Below are experts of layer 3 (counted from 0) of a mixture-of-experts language model. Rows are named router (the router's row for the expert) and show model dimensions 0-191. Each number is 128 + 24 x the weight over its row's rms, rounded and kept within 0 to 255. Numbers have three digits each.
After each expert's rows: a language model's description of what the expert responds to. This comes from a sample of Wikipedia text that the model never trained on.

# expert 2
router:152133130126093140126181102126107120110124130121105123102122144163140112147156152110138135110103143183145111152122166115139149101104084089149075165109139111130128100115138149134163093104150139153197142152161124133142140131142138133140145123148104139103093139136112116143148142121134118148068143143112127121116159129145144100101083106158154121089105153139155113125100128150152101139114100138143113156137106123088145112141137152124109077129132157158152124150090094113135120091109156122109136055123157122076139146069115134133114111138109149203141132136112098195125112131115108144
It responds to: Foreign name prefixes. Short capitalized word-starts and particles opening foreign or surname words, such as de, Mc, Le, El, La, Al, Re.

# expert 21
router:148111104108098127147121136109133101140145090098111116169136094136117140145134134128090088137120116112096151136136123137102148143124112165121095119164082144155152182127144089148116092112162140125147146161121137160133128144144142168139163105128118137114122093180148132122153088176118168097155116153113110130105131137142095141125153126063106125127103137151136103125116157085119143119111138086107110156094122074140162157133096084129164150122143106150095115118157108117181110161092100132136132161115153133162115106153107129140135125140084091096117128122112127100178149077119097103
It responds to: Mid-word scientific fragments. Middle pieces of technical, chemical and taxonomic words, such as at-or-vastatin, at-om, pelv-ic, Mim-oco-edomea.

# expert 46
router:158079136111116172168123132176106162166114123123144110123125111130161150158143143112112100167168158140110147110134128138111087151106143166106129089164112160160135145104154106154122168124150094150112098154131156139098121125135120143128127147174103152117110167138132159101165115126089116088165114145104105166131153118099097156147128161159149146105110112155139091132133162084157105155121171129141155160164096131123129103155095092095094135113157153140149111115122127159133146122149141092146116153123154106131110097168107077100113170134117108110113106100155113137154135128108122155
It responds to: Abbreviations and capital letters. Single capital letters and short abbreviations in tables, such as D, F, DF, MF, CR, plus scattered mid-sentence words.

# expert 42
router:145078119132160154151088144170093155127124134115134125112151136148148146159128145140130116138171129102113147097137129138143070153130167141102169101167141153131115145111142098139125138157148120112124101180134132113111138155100103136130109134142112141118108135112158164108138128110119098102148114144103092179129162126108091150149113152173143134125104138169110098128102157070123139127138179102139134142143085152136109100128106070120107159121142107143143113134138096167132145113144137089119132148161162151149119097164086042120109152140107118112135101083156132108167125115123115098
It responds to: Gerunds and spaces. Bare space tokens, and -ing participles like playing, becoming, performing, plus coordinate ″W/″E marks and decade pieces like 199.

# expert 17
router:078164146128125149110080117116175120127145138106161109176135099155111140140129115122108132096133142141150102091110163100125131105128100117120102129076100111119168161151138111147093139166132130157134154107144113148162102099124108093156127123131133127144108125113128124138112135112128115127084136133142156108123129126109092112165159114115123102118120159079157111099153149145156102152123122159146145151149116115096131127167097168150092165101141183151133154114162138107116131108138117106096140068131073137107134118129130212177161157116122140130109124153117128146075135079119118139
It responds to: Possessives and object pronouns. Possessive and object pronouns and 's, such as his, her, its, him, and words right after them.

# expert 33
router:116150122110101117074168111148148110156107166125144088134109116144125132097138110083157141117139110156103112128137133122118128108126137106148104101146150147140134157133126132117135157151135119109143159106094137156122142143153121093143156081142143138125097140139168165136157107128116113123106128156147101106115074157094140112123175111126121112148127110145137152155153154193131097139088126134132130137137149104082118183122085195098116154131109135164126155112095165118149126129121156124111141111139106100106117116080195169179112169121147140149100174174112114130097120127120117089
It responds to: Coordinating conjunctions. Conjunctions joining words or clauses, mostly and, also or, but, nor, &, except, especially.

# expert 32
router:151072106119142142151098144193100155140116113119120116098141128121136135163120150140151099157155140106120139105133100152130079139124157163122159109159135142141102123107146113154129146117135097135121090173163161105111144136108111147118099131141116141125123138114143160111144117112106109089175130129095122164121168121112096167136112184143147161110106146170116110150116144076136148129134158085126128157138096156157112091139131050122142149151136117132134100146121103145113141120136124083129123164137178130151099097161091066072118165127116117109125103100156136119153135113135132131
It responds to: Modifiers before numbers. Spaces, table pipes and year pieces like 200 or 199 before numbers, plus adjectives like weekly, digital, solo, weighted.

# expert 31
router:082079174084126129147136117159082117124113128118122147101143086095144099158140150140103110138158155126151118124131106172157150145125102095108123113102092149132135142114109099126109135142132126073148130126127136141111125132107123175137166108117126155101110138121120135126141106153121187119142158150078132147127083096148109132162130121122155158085149119096136154107142170138127122170138153108162100096140139163134127120099172162110081145145118128113184149116126106166095131098165146094161105138139120102129133147143141117126104115110080134122123116155120123171073146081095100153
It responds to: Capitalized name onsets. First piece of a capitalized proper name, usually a place or surname, such as Rad in Radnorshire, St, Kh, Ch, Sen, Rut.

# expert 36
router:119113159112106117127117088148098088097121106110151139138110101144041138111121130114121098141161116173130146121095171164110110102124080155102120105115125122151120155111122114136121126111165128176157117122110088166119134140156172163136154125124173132162124107136157127103143138122113135103141117129160072127068111115127148104131157104129162129128131114160130088118164117122130144075158125166075112146135144127148151147126093124126126117181149132117136104114166159141121128171095147132113110136124123164185143110140102103114096149117135132178165128120158100105111157131121147121
It responds to: Brand and media names. Capitalized words in organization, media and award names, such as Game Machine, Billboard, Nintendo, Star, World, Best.

# expert 26
router:084123154161114124126123147127147122153121132156123118156142112132130115129133169163120151149092103159147125189147157071133138154108083101123090118152149120137132111156152140092120136127105139161129087113117102128133090101161116109127159139087127100139115088136108147113130163107149156178092077167115151076138135134131118146084159138093148123138131109101140133084118131122144149141065114168134142106140124127099145098097113172153121124086125161128098131112157178125123144081143118189129117116114146111117148139131181151172155094118127117131099110143110129134127157133108142116
It responds to: Non-Latin script bytes. Byte pieces of Thai, Arabic and Chinese characters and accented romanization letters such as ā, á, ə, ı.

# expert 10
router:142070107116123119167102153188119155154117112104107117109140126124140138159119148134150108161144127102111140108139102145131085126114153142126162106178128139127090121096151122145133140115148099115123101164154147107116145141121093142118124146128106137132131137108145158108148115103110100099169137120101141180115168125132094173126110179130157176129111146150106112142116144082141146123145154091113121160136092148158132090144123050132135158146140130135133117142124092147103148114118113082120101168135167133161102101160093057069136168136123109110125104098152128117156149121131138136
It responds to: The after prepositions. The word the, mostly after prepositions or commas mid-sentence, as in of the, for the, with the.

# expert 35
router:143113135105103180172148125145124154175123119133156102140120106119160155137154140079092119157158155154111139112126141123104100152083119149100104092148098156158150143102137092145118183113144100162120111122108139168095102116140132124124141155185107138126107168134121148103161093141091114101135114161123096131130140122097108137142144130152145131107124099128153091105129160111153091164097163161141163149177108124101157122162085148094082111087151171137155123096119150147162138130143153110151116127103119094112114102147126107127101161119110105116106109117145103141122127147096102162
It responds to: Sentence-initial articles, copulas. Sentence-opening The and Some, plus was and is, in geographic or descriptive articles; also odd fragments like MPC and the 1 of 1/2.

# expert 0
router:103102147088113145124130168125121124146119134141131082131124135133135165152144099095142137103156134124127135117129055176146128160146141126135170157147130160152176134125127117109138120146117074156129109118112100144137131109139122098093155144162133153142167174156125132140126128130098113145125126130125116171118140113104145116091152111144140157066160113150160060141123116115143109112111125114081086145173131154145089159139146106132148120117120150088106138147140114153139134140140120089140084163116109157105148118095129113113143135078148132130199136102169101119157085080115147124
It responds to: Title words in names. Capitalized words and word pieces inside titles of songs, films, episodes and brand names, such as Love, Boy, Never, Good.

# expert 43
router:107075110118125147104148153143075143128120155099088133138106114095135140136135142166139143160143155165108121163147051176111106157156159127109130122120136095142138165123095148145102161100125124145093114156110148104110087113086162126101148166156162160109131132121164124124148125126086150123137156081127071121078159125141151141136111117118135125146135136115110109141120166086072133175175135118136155106147129113104128133172148086148158105136097119145148125104149157125116120137116130132103119121140115122152102084136100146137103091153099114130173114149144125116100142143113101142
It responds to: Romance name pieces. Word pieces inside French, Spanish, Italian and Portuguese names and places, such as Mont in Montérégie, Ven, Vill, Sant, Crist.

# expert 7
router:121136109104127153139160125071123126128090160112142147177128119093159109130133132133087108136134118188130110116134152143129150125119109092117150118174107143135143135056112131154170121107138092123167152104120081152121130122137118122143122124133106108123165129117101126132120143184186124112098148182134119137142123156114137134140135091169096134113102126170118122095113118123102128103144140191144149147135173151107171113150138194093066151133129146137116126113139113145135112072161113131163160106102136083131139119128115146127110113126133105112161119125102101119151101144100150157
It responds to: Indefinite determiners. Indefinite articles and quantifier determiners opening a noun phrase, mostly a and an, also one, another, any, every, no.

# expert 44
router:149082136106109169170122122166104155170108122120148111126113106128151143150141138097109100161166160149104146113136131128107086153099138171100125083154106155165140143090154100148118164120152092158110104146114144143092122117138121136129114149174103144109108164133133162095162102129089115089158103146104104161134150113092100152152129152157149145108110107141146089114128162083157097149121166133142154160165098125116131111152087103093088139106157160133153114106114130153139147123146148095142118142113146104121107099160111084100110168130120106109110106103152101130149138120102114156
It responds to: Mixed mid-phrase words. was, the, with, plus adjectives and word pieces inside phrases, like Soviet, political, Vertical, youth, University.

# expert 25
router:161077104114142129141085162181095151128123113120115114104135135114141131165121145154159099153148131101125137107133098155141078128135161139123156121145147146132094136116140108153139145124132106118126089182160163101115137139102118149118098118126117144132123136112135171119140125117114103099170133117101129167113150119128099164121115184136146157124104146168117112165111134079121170116152152078118112152123096160166117096124151049124148144162133100135135110155122101142105131117138125080132122168142177132162104107161088068077136149129111124102130105107149145119141141101143135125
It responds to: Line breaks and list punctuation. Line breaks, table bars, list hyphens and opening brackets or quotes that start list entries, citations and table cells.

# expert 5
router:141061105113131145157106153184112157151110112125127128104132139144144132145115143122134099162173144119120130110115107153112093122143152167115150103150115156149110124114138112151138152123135086147116103166159147106116155127106112150120096126144107143116125149122146132118141123111109099083187133144105112147135167120115097164135115184149157173111124153156126108139135154061137135137126163094120136142144090146149111077130131049108141150149134122154142120147127092152097154120124114094121109164132172128144110105159100066082115173119120111092127099101159128142154127126128121143
It responds to: Word-initial fragments, year prefixes. First pieces of longer words such as ins, diss, inf, plus spaces and year prefixes 199/201 before digits in dates and tables.

# expert 37
router:153070104113142143152100153185105158137120116121119112090142132119135129164118147147155101155154135101120136103131099154133076133127155153129161112159139141133095132106143108158132138116135105131126096180164159101122143137106111147115100126132115141123125138116146159116144122114103112094176131126099126164121163121115097162131109185144147159119106150169113109157112141080135151122144153082125119157130097159167109089133132048127140144155137116135134104151120100143111134122136121084128115167140178133158105102161089067068125158129111120104131105100154138119149137109141132128
It responds to: Table bars, closing parentheses. Table cell bars, closing parentheses after years or scores, and spaces before years in statistics tables and lists.